From a checkpoint of a small mixture-of-experts model trained on Wikipedia.
Size: width 256, vocabulary 2048.
Training: 853M tokens, 3254 steps.
Below are experts of layer 6 (counted from 0) of a mixture-of-experts language model. Rows are named router (the router's row for the expert), gate (a neuron's input weights, with its number), up (a neuron's input weights, with its number) and show model dimensions 128-191. Each number is 200 + 20 x the weight over its row's rms, rounded and kept within 0 to 999.
Before each expert's rows: "mostly gets" lists some tokens that are sent to it at least half of the time. This comes from a sample of Wikipedia text that the model never trained on.

# expert 13
mostly gets: ",", "),", "r", " U", " South", " R"
router,164,167,192,203,181,184,202,198,221,175,176,155,231,220,179,227,183,224,200,233,192,211,211,236,198,175,221,217,188,188,198,199,203,168,186,197,189,190,177,173,203,216,172,196,192,206,205,209,210,224,219,231,202,204,176,208,215,199,179,183,180,204,174,232
gate0,182,195,153,213,217,198,196,167,217,226,247,231,150,196,211,188,176,184,167,203,223,205,191,194,202,209,203,192,180,174,178,199,204,191,200,202,174,206,158,189,193,200,149,191,201,208,172,203,216,195,185,252,167,189,197,218,214,245,181,204,211,216,184,172
up0,209,257,235,208,180,203,166,196,191,163,211,184,212,183,175,198,222,233,196,238,225,218,211,216,178,196,208,184,203,193,234,219,178,205,198,236,155,207,177,172,174,198,235,220,199,171,202,192,187,237,185,232,183,178,180,225,224,201,208,211,213,203,200,168
gate1,202,191,196,180,195,180,202,179,171,203,216,231,193,203,235,216,193,176,225,181,165,203,188,178,254,229,192,154,211,192,220,173,194,190,179,215,170,187,225,215,198,201,191,191,192,184,163,213,222,207,190,219,184,192,192,227,154,186,177,207,240,214,221,214
up1,219,202,200,210,220,212,183,203,183,202,189,190,214,218,160,194,191,213,194,199,251,206,171,184,165,192,203,170,204,200,174,209,148,231,206,221,213,230,157,189,218,230,234,215,231,201,195,189,174,229,200,176,210,228,204,191,253,197,184,182,208,183,209,212
gate2,240,190,223,183,206,213,209,183,220,223,200,225,238,207,175,195,221,201,203,221,190,213,188,238,191,204,227,227,199,183,225,215,193,188,186,180,202,231,205,189,213,212,232,200,184,187,181,157,188,236,200,202,222,220,176,233,193,208,213,174,187,190,175,232
up2,210,224,222,219,217,213,193,221,180,193,159,220,179,209,211,194,214,231,214,181,192,165,178,189,188,199,205,198,212,192,192,216,188,198,211,219,231,235,197,231,208,217,207,207,201,220,164,189,168,203,210,196,223,198,151,187,206,225,200,196,176,189,186,225
gate3,220,213,182,206,234,176,184,195,201,198,201,195,183,213,186,188,203,223,206,234,176,145,222,195,208,153,175,187,213,205,217,211,211,219,197,196,172,195,183,197,184,215,194,215,216,224,205,216,189,166,205,212,178,208,214,230,208,180,196,203,203,195,158,205
up3,182,177,191,199,161,197,205,174,171,181,214,156,204,173,207,216,206,189,172,177,178,191,171,167,219,180,203,235,244,202,169,185,168,203,200,199,199,216,199,191,213,185,200,204,253,224,211,187,208,202,206,175,206,226,206,186,206,204,191,221,226,228,171,165
gate4,185,236,188,207,235,199,215,206,188,200,181,202,210,196,184,199,201,202,184,224,178,160,185,210,219,201,191,174,193,207,170,223,247,205,200,209,178,176,185,217,175,220,225,238,180,227,182,198,221,203,199,218,159,187,212,194,203,193,208,174,174,187,171,199
up4,187,216,220,188,217,202,206,225,190,187,210,191,193,199,263,225,196,243,178,215,215,181,225,245,208,187,196,222,207,218,184,192,256,174,205,180,238,174,204,225,227,189,190,203,183,210,210,234,184,192,227,194,209,206,203,202,179,217,215,173,172,225,181,186
gate5,193,225,189,219,177,195,186,182,193,188,215,209,205,173,206,210,180,195,193,208,187,203,179,199,207,214,202,245,186,208,201,219,201,232,164,171,186,190,225,185,199,194,162,165,185,242,224,215,191,196,222,182,199,188,163,197,204,216,190,223,198,226,190,199
up5,215,171,182,225,215,189,208,179,227,215,236,196,201,211,193,235,209,202,175,192,213,193,227,173,151,179,196,191,201,195,187,193,177,219,232,211,219,161,207,182,193,171,187,216,187,175,176,198,192,198,206,174,184,188,166,183,189,228,218,191,155,196,178,192
gate6,222,214,218,191,212,225,170,202,194,184,206,186,156,220,182,196,195,189,211,242,214,186,212,191,193,188,169,188,209,168,176,191,220,165,218,190,175,153,214,204,203,219,199,175,220,219,220,202,227,219,202,223,165,176,190,211,203,197,213,210,178,204,217,220
up6,189,229,220,187,232,204,179,195,225,204,191,225,179,238,222,206,178,179,193,203,194,203,216,173,226,178,191,206,248,166,176,195,231,216,176,257,214,197,187,221,186,184,204,200,176,213,188,197,212,221,206,178,154,218,197,197,237,193,196,216,211,236,215,188
gate7,192,208,230,209,200,198,199,181,173,212,214,167,192,171,202,210,215,234,235,177,174,198,207,206,203,227,213,197,205,192,183,194,217,177,203,216,210,197,165,196,197,242,210,225,209,201,218,189,182,198,186,193,228,201,178,224,210,187,211,176,172,201,186,196
up7,175,194,163,187,192,164,221,203,201,142,220,198,199,180,191,198,226,179,222,244,208,202,201,182,192,185,165,198,209,194,193,180,203,210,226,186,207,194,200,206,190,203,207,183,184,162,195,198,184,230,205,253,210,222,185,168,180,178,172,211,190,218,180,219
gate8,212,203,170,229,214,195,205,193,210,231,215,158,189,215,209,192,192,206,189,210,192,171,189,228,238,216,223,205,226,199,164,225,251,181,208,200,227,150,194,204,163,237,187,230,202,189,173,202,224,177,212,207,190,191,194,226,163,200,214,212,202,198,166,218
up8,178,166,186,221,194,206,176,176,204,172,214,211,208,143,156,198,164,195,175,224,197,208,182,224,216,193,190,170,220,186,201,192,199,183,178,148,217,212,205,202,190,210,203,211,233,224,217,204,194,204,174,174,203,187,187,210,196,188,225,226,215,166,193,203
gate9,194,190,175,186,169,191,219,199,200,161,227,211,212,197,209,247,208,125,189,212,182,222,176,215,215,213,190,210,186,209,211,188,212,217,175,190,172,226,194,186,228,193,217,208,191,213,209,218,200,196,203,214,203,186,194,212,192,227,217,211,202,191,185,214
up9,217,217,217,210,167,177,150,200,197,210,207,205,200,187,243,193,227,197,193,211,178,205,211,222,178,161,257,190,185,201,168,211,209,199,215,181,152,242,185,192,198,200,170,194,154,194,199,190,218,177,244,191,211,191,204,221,208,199,210,219,195,208,219,195
gate10,184,181,197,177,193,180,201,212,177,198,207,180,194,206,198,208,190,224,216,196,191,188,220,191,231,218,207,197,203,202,217,226,172,203,190,182,163,156,195,154,221,191,198,206,222,197,210,205,206,224,222,170,225,223,216,247,172,206,196,219,185,223,185,196
up10,205,214,170,216,233,220,194,208,218,186,199,215,201,181,220,180,193,194,167,148,154,210,217,206,197,197,223,210,182,141,227,198,215,217,223,211,198,170,193,206,202,203,173,226,196,236,202,227,201,208,172,196,190,188,214,183,228,197,176,201,207,199,189,208
gate11,181,161,192,227,226,200,204,211,230,208,172,189,194,229,217,225,183,204,194,220,187,192,228,192,185,177,182,194,191,204,202,228,210,196,159,170,185,213,231,186,200,218,203,203,177,200,225,198,212,186,214,187,189,178,195,221,181,162,192,144,193,186,201,227
up11,202,253,196,216,201,203,179,162,182,161,211,177,179,232,175,202,207,218,202,201,218,172,192,201,206,211,178,200,214,213,210,243,199,187,208,192,207,200,220,173,221,201,189,199,199,261,191,201,232,199,234,197,160,155,204,228,216,182,207,189,183,177,203,218
gate12,189,203,200,198,188,210,195,194,174,199,239,168,184,198,188,167,204,168,195,188,206,189,214,198,235,178,200,202,217,181,232,249,226,185,244,157,220,214,214,186,172,222,147,243,196,181,213,194,183,195,182,203,197,194,177,196,165,217,194,186,205,185,210,232
up12,183,166,193,235,186,190,214,187,225,198,209,228,209,188,224,202,242,216,224,195,222,189,173,189,166,198,182,203,202,209,223,191,163,224,184,194,190,201,211,205,188,171,223,151,204,219,258,177,185,207,209,181,210,220,223,165,227,176,193,204,192,204,180,201
gate13,202,160,235,211,195,214,202,189,194,179,199,186,224,203,196,222,213,171,197,177,219,221,195,211,203,191,221,213,184,194,187,193,169,216,233,209,202,166,203,199,190,217,211,192,203,225,184,226,173,189,198,184,178,248,188,213,225,236,211,158,215,204,164,239
up13,195,207,223,203,215,206,182,220,203,193,181,188,194,202,173,178,202,219,187,207,224,186,177,233,190,197,192,201,224,228,158,234,175,190,209,202,223,205,190,203,191,196,182,223,179,170,227,210,207,183,206,200,178,205,167,223,256,156,179,199,203,205,211,183
gate14,191,210,206,187,236,222,211,191,196,228,169,199,201,238,210,213,170,204,156,217,233,200,182,176,182,168,204,220,174,192,186,182,223,200,206,248,151,202,172,235,202,183,195,208,182,229,237,238,234,203,202,233,188,206,188,208,173,219,231,201,197,218,187,192
up14,155,185,199,193,240,197,177,214,202,236,192,204,185,202,199,237,170,221,195,233,227,219,230,163,214,181,197,238,165,185,167,209,216,204,186,203,167,211,182,265,169,197,191,239,167,222,218,219,218,180,193,244,202,212,215,193,213,200,185,170,174,182,186,185
gate15,169,195,186,203,193,244,203,202,166,193,198,198,189,203,223,239,184,216,195,242,220,196,187,217,215,204,230,211,197,203,183,195,185,183,204,201,196,212,176,174,229,186,216,193,223,207,188,205,185,233,219,221,198,198,203,191,170,216,205,191,176,183,180,214
up15,209,191,236,201,222,199,213,212,189,201,215,167,201,193,191,200,175,178,198,172,210,190,175,205,172,222,163,201,198,198,204,194,169,224,198,215,193,193,194,214,184,190,198,221,185,235,178,204,213,193,204,212,216,242,208,248,195,190,195,225,208,212,206,188
gate16,186,202,179,212,240,215,197,180,218,230,205,192,191,234,220,215,187,188,195,221,222,220,225,184,194,190,228,208,176,182,195,164,213,191,193,249,173,231,201,227,173,208,234,213,210,247,252,207,202,199,196,224,202,196,204,202,210,194,205,153,183,191,184,190
up16,202,235,213,228,200,192,152,192,196,206,207,193,179,214,170,217,214,208,190,153,209,204,199,186,220,179,216,228,222,195,243,187,196,222,186,210,211,187,179,155,204,207,234,213,222,196,214,196,207,143,187,176,212,220,197,206,214,232,191,232,217,172,210,167

# expert 22
mostly gets: "et", "it", " set", "ot", "iv", " Comp"
router,184,180,212,193,203,199,187,154,214,200,229,189,177,203,200,188,202,162,198,252,197,161,178,181,220,237,166,190,189,212,190,203,209,212,220,190,195,188,190,189,198,195,197,214,196,197,218,172,179,197,202,201,205,183,211,227,161,193,170,211,177,180,211,214
gate0,206,201,189,220,205,197,198,172,182,163,196,184,195,235,179,180,223,188,201,210,219,196,202,203,207,172,210,189,221,192,210,169,190,222,205,200,217,180,214,176,164,212,185,192,177,176,233,187,199,224,194,193,211,218,228,189,203,218,220,176,226,172,199,189
up0,228,203,210,193,198,194,196,184,233,180,172,206,204,219,192,208,188,160,182,151,194,189,185,228,200,155,200,190,174,209,196,224,179,184,199,201,224,188,189,213,182,246,197,200,159,192,237,215,216,203,213,224,171,183,203,210,221,188,171,182,223,201,199,206
gate1,179,158,220,232,213,190,213,188,216,198,206,184,175,200,200,179,135,210,194,222,168,198,220,192,193,210,223,220,185,192,210,194,170,202,184,178,192,200,204,184,188,210,163,252,230,196,211,199,224,166,191,212,210,171,186,251,177,194,184,187,193,217,210,235
up1,217,185,192,186,193,164,197,192,187,165,209,185,167,188,189,215,176,213,207,210,212,198,207,206,207,219,233,183,203,178,170,232,206,210,190,196,222,256,171,222,181,205,232,162,190,212,208,217,218,210,203,206,214,200,196,207,159,203,147,196,178,211,218,207
gate2,206,205,204,198,223,212,198,166,165,189,234,213,202,200,211,184,176,196,191,240,181,211,202,192,175,196,207,196,138,162,190,240,229,196,218,199,222,216,208,197,224,171,212,209,181,170,201,158,218,226,234,225,154,239,196,218,245,219,200,195,185,177,205,198
up2,187,198,190,185,214,191,225,216,223,188,202,211,220,212,225,187,226,226,212,205,222,186,170,194,245,188,194,192,217,219,214,202,193,198,185,193,200,196,188,215,209,228,217,174,213,190,159,249,168,205,202,179,174,196,242,209,219,201,208,199,185,173,216,184
gate3,209,222,172,190,197,207,197,220,210,212,177,209,202,185,233,185,200,210,191,200,197,166,217,199,201,197,224,192,175,214,153,216,185,204,215,188,175,195,202,240,202,202,177,198,192,204,212,194,177,222,232,195,185,149,219,170,209,185,224,216,191,184,225,195
up3,199,173,154,215,253,210,197,223,234,210,187,212,230,220,233,251,245,207,186,204,213,197,156,184,227,173,181,184,228,203,203,192,225,180,188,222,205,207,181,205,213,210,174,191,175,205,194,205,204,220,164,195,183,187,207,178,208,203,182,169,183,210,225,163
gate4,213,182,191,207,187,206,198,201,200,201,210,245,197,187,176,207,193,192,187,215,234,198,201,189,225,187,175,215,192,235,217,219,202,223,192,212,189,215,211,256,191,171,211,194,195,193,173,207,212,181,187,202,229,205,198,235,184,203,185,179,198,202,223,205
up4,209,169,189,189,149,174,224,188,233,190,182,159,176,218,226,180,203,227,204,210,177,202,182,232,207,223,206,204,181,169,199,190,201,186,186,175,229,202,188,189,175,212,192,190,179,215,204,214,165,181,198,195,181,211,202,193,209,206,215,190,227,221,196,189
gate5,211,185,171,180,204,194,174,201,213,240,226,172,174,208,205,227,203,175,172,192,209,204,180,213,224,202,217,252,188,186,191,166,197,194,224,204,211,184,227,204,231,237,211,227,218,241,180,221,193,199,227,193,189,184,217,155,204,184,198,239,177,191,195,198
up5,219,176,203,185,207,193,197,197,165,161,218,213,167,233,177,178,215,187,190,195,209,215,211,189,207,218,197,199,233,206,208,197,229,228,218,186,200,244,139,187,185,202,181,186,217,203,223,231,218,236,215,210,210,202,166,208,169,201,197,230,232,198,158,214
gate6,171,229,188,229,202,192,192,164,189,224,202,198,198,192,199,159,194,194,206,250,205,206,188,248,214,151,186,245,233,197,203,199,243,219,189,207,205,195,187,209,213,183,218,212,188,166,189,203,191,187,223,209,209,186,205,224,186,201,203,183,180,216,200,220
up6,164,221,197,210,199,204,193,151,190,201,218,206,192,202,183,219,199,191,209,192,176,175,194,213,222,170,172,215,191,190,190,203,216,228,182,200,215,190,187,228,191,191,194,199,189,192,220,226,197,188,207,200,220,240,240,175,208,239,182,187,185,211,206,211
gate7,212,214,166,174,192,184,218,207,161,168,204,193,191,180,179,199,211,199,180,209,220,214,222,219,220,215,198,188,201,178,202,199,190,186,226,193,201,208,180,162,186,197,188,197,235,165,163,196,198,228,180,192,169,163,208,192,203,213,196,231,214,215,192,221
up7,192,164,208,209,224,174,173,203,188,224,217,169,187,213,189,206,209,172,212,184,173,213,201,196,228,223,223,185,227,223,180,210,206,166,193,206,238,167,189,191,164,218,210,216,190,192,184,223,223,172,202,266,187,178,142,187,202,224,204,182,217,201,228,221
gate8,188,203,209,177,189,200,196,174,195,185,182,188,202,205,191,186,242,224,207,192,221,189,202,202,219,233,242,162,218,211,203,229,211,213,165,184,237,216,197,166,172,202,189,201,187,172,208,215,176,229,236,244,206,217,208,181,196,171,208,154,216,208,208,221
up8,200,206,174,194,208,179,226,233,224,193,187,166,190,222,194,195,241,187,211,201,209,215,222,192,185,215,184,211,197,178,185,204,203,220,212,182,202,182,226,221,211,210,214,185,199,203,182,191,181,203,193,244,153,200,182,231,204,226,171,178,212,218,173,164
gate9,192,187,214,205,224,159,208,213,170,224,209,218,163,200,198,197,215,188,202,217,245,222,182,189,226,163,227,202,214,188,195,176,214,188,199,197,180,173,199,207,208,211,202,217,181,164,155,212,189,195,173,211,206,182,199,219,200,203,211,180,190,209,179,175
up9,172,187,190,198,169,220,200,206,202,217,191,178,201,167,211,167,184,218,167,164,180,206,230,184,195,205,206,175,168,202,180,201,191,197,203,204,167,183,192,160,164,155,236,180,239,206,213,195,187,194,230,157,217,208,209,253,221,175,195,179,216,210,140,221
gate10,184,208,215,183,208,210,169,173,201,186,208,217,191,226,200,213,150,195,209,216,201,157,214,222,235,201,183,168,180,171,201,225,203,187,203,206,191,175,216,221,220,206,199,188,196,242,172,180,219,169,228,179,170,179,222,204,209,175,194,199,202,212,211,179
up10,207,230,189,202,186,156,192,179,188,213,184,205,225,184,203,209,177,188,207,199,225,212,189,177,193,159,231,199,168,198,218,202,194,214,197,202,172,219,188,173,218,200,194,205,159,219,186,191,154,210,229,207,181,191,176,196,186,153,231,187,220,233,179,208
gate11,222,222,181,207,208,210,210,233,215,189,201,212,194,181,208,234,214,174,198,203,176,191,229,217,246,200,215,190,189,240,169,167,177,227,215,221,196,204,235,204,204,165,192,189,195,198,160,206,223,203,216,205,222,224,200,223,199,152,196,184,189,191,213,229
up11,181,193,229,214,200,193,165,173,178,208,205,206,225,235,173,179,203,180,228,163,230,212,213,178,231,210,195,182,231,195,138,203,181,189,198,197,240,206,242,203,189,246,189,192,196,191,163,197,220,204,190,219,176,218,210,216,212,207,191,194,241,183,172,189
gate12,148,227,224,215,201,189,229,164,212,166,222,201,214,173,186,212,218,167,172,212,197,167,150,170,208,204,220,209,195,215,194,195,204,195,200,213,184,203,201,212,224,212,195,213,234,215,202,173,197,215,206,192,188,211,235,243,199,171,191,164,226,208,167,216
up12,204,175,158,179,179,213,226,206,225,183,179,193,190,210,207,209,191,187,211,152,175,212,181,176,186,217,194,206,183,180,202,201,203,188,210,233,193,173,225,194,222,226,207,193,203,230,185,204,167,228,237,205,190,187,211,201,210,195,158,220,204,224,180,228
gate13,190,224,216,198,200,167,196,209,218,195,187,186,205,183,222,205,176,205,186,204,193,255,193,200,230,207,201,231,182,222,203,179,188,192,176,185,212,161,196,222,216,199,175,220,200,191,236,212,197,187,168,196,236,185,189,215,193,195,221,188,189,181,197,222
up13,203,189,187,190,170,204,157,222,234,190,168,213,177,199,186,215,187,176,220,168,221,194,220,209,214,180,153,189,190,206,196,217,192,235,233,247,174,234,209,169,197,183,180,172,205,171,191,171,189,198,221,169,204,163,195,189,202,217,167,214,189,228,202,195
gate14,221,213,206,163,201,203,198,200,221,168,215,192,211,196,214,180,230,178,208,185,169,174,181,191,196,204,211,197,202,188,203,209,230,205,198,174,180,201,212,191,206,191,177,207,149,207,184,209,204,168,195,237,218,200,224,187,168,204,215,198,177,195,230,214
up14,185,209,207,200,189,200,183,181,194,221,195,201,211,196,164,192,208,215,181,174,197,202,187,196,214,234,174,161,191,193,189,228,178,200,201,211,180,222,243,214,186,216,164,188,216,232,197,227,197,229,205,191,191,193,184,187,187,217,192,188,183,245,192,198
gate15,204,189,221,138,230,232,210,198,234,206,202,203,206,199,204,188,193,195,172,236,222,177,199,186,236,171,192,211,218,200,214,190,225,218,202,210,190,234,199,233,203,214,197,160,215,221,221,178,194,191,208,194,193,208,195,249,177,176,204,190,200,199,169,213
up15,186,206,211,183,199,200,178,179,201,212,168,170,213,216,187,219,189,180,185,213,193,186,232,192,195,197,203,194,190,218,178,201,208,173,203,169,194,206,196,187,203,187,187,195,208,222,183,184,195,201,195,178,187,190,202,212,192,225,194,179,179,228,158,203
gate16,200,247,194,202,191,233,219,180,171,167,181,201,206,229,214,194,190,184,206,198,189,199,182,206,162,195,190,210,198,180,204,194,204,204,210,209,202,179,213,241,193,192,242,217,210,195,209,161,220,200,205,174,182,191,228,200,220,198,167,209,221,180,205,202
up16,212,217,191,231,175,209,189,169,225,176,178,175,198,194,184,197,195,191,198,201,173,209,223,195,176,210,216,178,188,200,188,214,202,197,173,199,236,201,173,190,215,200,239,191,225,198,184,176,189,165,166,163,186,210,171,204,231,211,179,215,226,199,185,203

# expert 5
mostly gets: "k", "T", " W", "D", "B", "W"
router,183,205,200,219,212,236,229,217,175,219,177,191,194,234,212,204,239,189,196,188,201,193,177,205,198,232,230,168,184,209,204,181,181,221,182,224,165,237,206,221,205,195,181,199,181,206,235,184,208,195,203,209,209,164,214,233,184,211,148,224,197,220,191,195
gate0,194,197,200,236,221,200,256,207,201,187,212,178,174,186,180,205,196,161,211,171,230,202,202,199,227,181,202,151,173,200,216,190,194,210,175,192,204,213,177,200,237,208,194,203,185,189,230,215,150,203,216,202,205,212,247,208,193,209,189,197,229,224,168,199
up0,163,214,168,239,177,194,204,172,168,203,220,178,163,196,211,198,173,215,198,218,193,176,204,203,186,178,209,223,165,172,191,159,213,175,174,230,178,189,177,229,204,183,172,161,180,208,244,197,179,181,214,235,212,201,187,208,166,179,175,212,212,203,205,223
gate1,232,194,207,190,246,204,164,149,200,238,175,216,163,213,159,207,201,194,208,193,198,166,199,229,238,215,231,255,181,204,183,178,196,203,192,195,194,185,153,209,188,193,184,189,184,204,212,211,197,205,194,207,180,206,173,225,200,225,186,202,166,196,156,182
up1,196,203,186,220,187,165,195,197,176,216,183,200,248,216,221,174,207,152,215,168,166,250,197,174,171,186,217,173,224,198,179,201,180,201,188,202,200,201,231,172,203,180,193,225,241,195,227,189,209,187,202,165,202,208,211,173,209,160,238,182,214,166,213,223
gate2,222,192,189,220,173,206,197,209,192,222,204,157,211,213,206,194,203,183,199,198,184,211,196,176,223,204,221,193,230,180,185,235,192,161,182,196,180,210,217,169,211,217,223,205,235,241,203,215,171,200,217,192,156,210,207,211,210,188,197,189,178,200,219,219
up2,188,171,225,190,166,179,200,183,212,164,203,238,196,173,178,200,204,208,204,197,189,219,216,205,197,186,156,197,179,194,198,195,172,161,215,183,248,151,169,168,200,197,162,196,183,212,213,186,211,161,197,207,232,198,196,215,215,199,199,238,216,204,165,197
gate3,202,220,212,222,224,206,190,207,214,219,167,184,220,201,151,218,194,206,180,175,191,233,157,197,196,191,160,172,194,210,186,238,183,211,197,228,200,191,233,220,199,209,190,218,229,189,175,191,214,200,163,164,206,166,196,215,192,224,193,205,209,204,193,168
up3,183,201,219,191,195,197,210,216,197,197,153,204,237,210,203,255,176,222,197,209,190,230,229,218,201,225,185,188,184,202,170,201,196,214,213,180,169,226,222,215,202,189,194,195,208,178,161,212,179,211,177,191,198,190,203,224,169,150,199,174,195,210,191,239
gate4,205,214,215,206,196,205,211,189,191,188,233,227,206,195,214,204,208,177,232,226,202,189,212,183,209,198,145,200,172,188,227,228,209,206,187,213,205,172,211,236,210,200,178,199,183,179,205,197,172,206,226,254,167,163,173,206,195,201,189,197,193,184,190,206
up4,202,197,190,176,215,252,219,201,175,228,220,181,204,218,180,175,172,212,219,198,199,171,186,206,211,217,189,183,195,181,181,170,228,217,222,232,173,197,189,209,188,221,193,206,170,194,204,194,232,151,197,203,202,201,219,188,168,212,204,237,204,193,194,197
gate5,220,176,180,230,188,194,209,211,188,226,200,163,176,196,184,187,166,200,202,213,244,177,186,205,226,159,186,222,208,222,201,224,203,201,187,179,192,169,194,210,200,190,214,232,206,198,214,205,176,194,197,223,237,185,236,224,203,159,183,219,176,161,206,178
up5,202,218,186,204,198,215,177,236,157,208,223,227,240,180,200,174,171,207,196,220,226,206,203,207,209,193,190,220,176,225,202,224,218,175,196,219,210,170,157,209,210,201,233,201,204,201,222,229,203,204,210,235,237,205,210,197,169,227,178,219,200,176,196,189
gate6,201,207,200,170,222,219,216,195,215,208,190,195,183,188,235,162,215,221,232,214,156,184,213,242,174,178,231,214,182,216,223,213,200,232,190,216,198,226,191,176,222,198,196,181,177,216,194,205,229,229,233,162,193,231,180,194,180,202,197,174,204,176,194,194
up6,224,187,181,188,200,162,183,190,220,207,229,152,213,213,209,178,211,198,176,209,214,174,162,190,221,195,180,221,221,206,219,177,188,194,208,195,239,220,236,200,213,196,213,233,200,185,184,201,216,194,213,207,186,184,209,182,192,218,218,185,203,195,173,226
gate7,222,227,197,207,200,239,214,234,169,188,172,180,182,254,210,194,224,196,200,216,182,187,200,231,183,209,209,196,226,186,208,221,211,177,220,187,196,243,220,203,209,155,177,184,207,186,194,207,201,199,192,207,213,186,206,194,235,216,203,191,180,211,223,212
up7,230,187,221,210,182,214,207,201,230,225,191,198,209,201,188,136,213,225,195,193,182,222,200,189,181,192,190,180,206,202,181,204,235,202,214,223,241,209,208,203,214,213,175,189,157,207,203,208,203,228,203,200,178,232,214,170,173,145,207,198,214,209,204,212
gate8,184,207,197,179,188,214,162,194,189,168,212,161,201,200,224,213,170,214,162,205,199,179,182,190,213,184,205,193,201,229,198,222,177,198,221,169,213,205,224,215,201,233,177,213,205,189,218,186,192,192,205,217,227,196,187,224,222,205,214,190,220,232,184,195
up8,167,174,181,188,249,188,207,207,195,191,169,208,183,226,162,213,198,155,204,214,196,211,194,219,190,183,218,211,203,215,205,200,206,222,203,173,233,190,207,209,162,239,202,193,212,211,243,226,205,220,189,211,210,175,232,210,239,152,209,190,188,204,197,214
gate9,215,209,212,194,215,221,177,179,181,219,167,192,159,208,211,178,216,203,183,183,207,232,189,212,244,218,183,184,225,190,214,207,199,169,185,175,213,177,213,204,201,198,219,222,216,218,216,207,228,151,247,216,172,205,174,207,193,209,189,195,202,242,154,200
up9,182,201,213,175,198,186,193,171,190,197,232,198,198,212,211,201,164,186,193,196,226,189,176,214,235,230,166,171,217,210,229,218,189,232,231,203,203,226,187,231,189,165,197,223,191,212,206,203,201,169,202,196,195,176,201,204,194,167,203,185,200,209,222,221
gate10,198,231,215,215,187,196,205,187,168,199,197,206,225,217,198,218,231,183,187,203,196,197,163,166,170,185,225,164,183,171,203,214,203,228,218,207,176,201,199,220,241,184,179,240,202,219,220,198,211,174,206,188,208,195,245,195,200,216,192,173,215,178,205,188
up10,220,179,237,173,194,234,183,214,241,193,218,201,167,194,197,187,206,221,208,219,202,214,223,217,188,198,235,194,185,218,190,205,188,205,236,215,205,150,185,179,219,194,207,193,215,229,183,217,191,204,143,196,202,197,185,226,214,176,178,253,203,162,215,198
gate11,219,193,222,174,206,219,186,185,203,188,229,198,184,234,196,166,176,192,170,186,212,180,174,154,222,194,203,214,177,207,179,200,227,230,188,185,204,191,193,210,217,256,170,247,207,190,185,207,168,218,173,152,223,185,205,182,194,172,188,211,207,223,190,208
up11,201,176,191,223,208,199,230,189,185,205,218,189,194,223,198,190,187,212,211,190,182,173,186,190,191,223,182,183,155,208,195,206,229,227,186,237,176,222,202,216,193,206,163,230,198,215,204,186,171,185,183,208,233,202,229,157,219,196,194,214,214,209,214,195
gate12,191,198,184,174,202,211,196,180,183,169,186,215,199,177,200,211,167,185,203,222,186,207,214,211,181,181,218,179,185,191,203,162,184,205,209,201,190,216,231,220,200,249,196,190,167,205,183,200,199,165,167,217,201,186,185,204,236,173,181,223,205,188,207,187
up12,165,209,217,237,214,166,188,228,202,195,260,205,166,179,232,202,199,198,200,205,201,173,193,185,247,190,200,197,179,204,192,209,221,183,193,174,237,173,173,208,215,173,224,181,206,194,209,220,219,177,184,202,177,206,195,215,172,257,172,189,186,205,185,204
gate13,210,188,176,235,219,237,202,176,196,195,176,206,193,237,186,234,227,165,194,232,216,149,167,190,225,202,188,197,176,184,184,216,195,182,219,167,205,243,189,209,199,225,194,182,216,215,195,136,165,206,178,180,197,184,181,198,195,214,190,187,202,254,180,193
up13,203,227,253,206,179,217,206,201,226,194,195,203,191,176,227,186,173,196,207,213,197,217,225,201,179,202,165,183,213,188,205,217,147,210,198,204,199,189,178,185,178,198,196,206,203,248,231,204,203,210,179,213,211,175,204,234,198,208,183,228,211,198,208,206
gate14,183,184,188,187,231,212,176,193,169,203,174,214,175,224,181,183,222,211,219,224,210,207,206,207,247,188,207,189,193,217,189,178,181,175,203,194,215,210,232,220,226,223,217,194,168,226,196,214,192,195,185,223,205,217,201,181,197,216,194,201,201,198,177,206
up14,166,231,215,219,188,188,175,221,204,205,165,225,198,219,199,202,214,234,190,215,204,195,214,181,182,193,182,199,217,181,215,160,232,165,232,213,214,206,188,193,201,195,228,204,207,191,237,202,174,186,195,191,196,186,193,175,196,179,170,167,194,227,175,202
gate15,216,214,181,215,165,200,231,201,185,195,194,214,190,217,197,203,190,222,190,198,190,188,195,206,201,203,196,191,214,194,176,185,206,192,189,198,165,201,232,228,195,209,191,204,211,195,185,184,229,191,207,213,225,186,204,169,218,226,175,221,194,230,192,254
up15,202,246,189,198,159,164,205,187,187,176,174,202,193,198,188,184,194,225,178,195,183,186,217,196,191,183,199,196,212,207,212,199,194,191,165,204,135,181,212,193,190,178,182,208,191,183,182,194,216,181,236,215,213,193,171,161,234,213,181,234,221,192,183,174
gate16,182,188,149,195,242,188,235,164,207,213,184,171,212,207,195,176,216,183,234,217,187,234,184,222,234,183,167,151,218,193,197,220,221,222,153,190,186,207,206,198,215,195,202,178,199,215,198,207,189,230,211,195,222,203,220,219,240,199,209,192,198,199,198,242
up16,200,162,191,170,173,194,210,223,198,217,188,213,208,180,190,245,197,207,195,201,197,235,189,214,189,193,224,171,198,210,222,210,196,158,214,182,226,173,220,228,210,219,213,200,177,191,216,184,211,194,216,245,181,192,217,220,200,178,195,189,217,205,202,189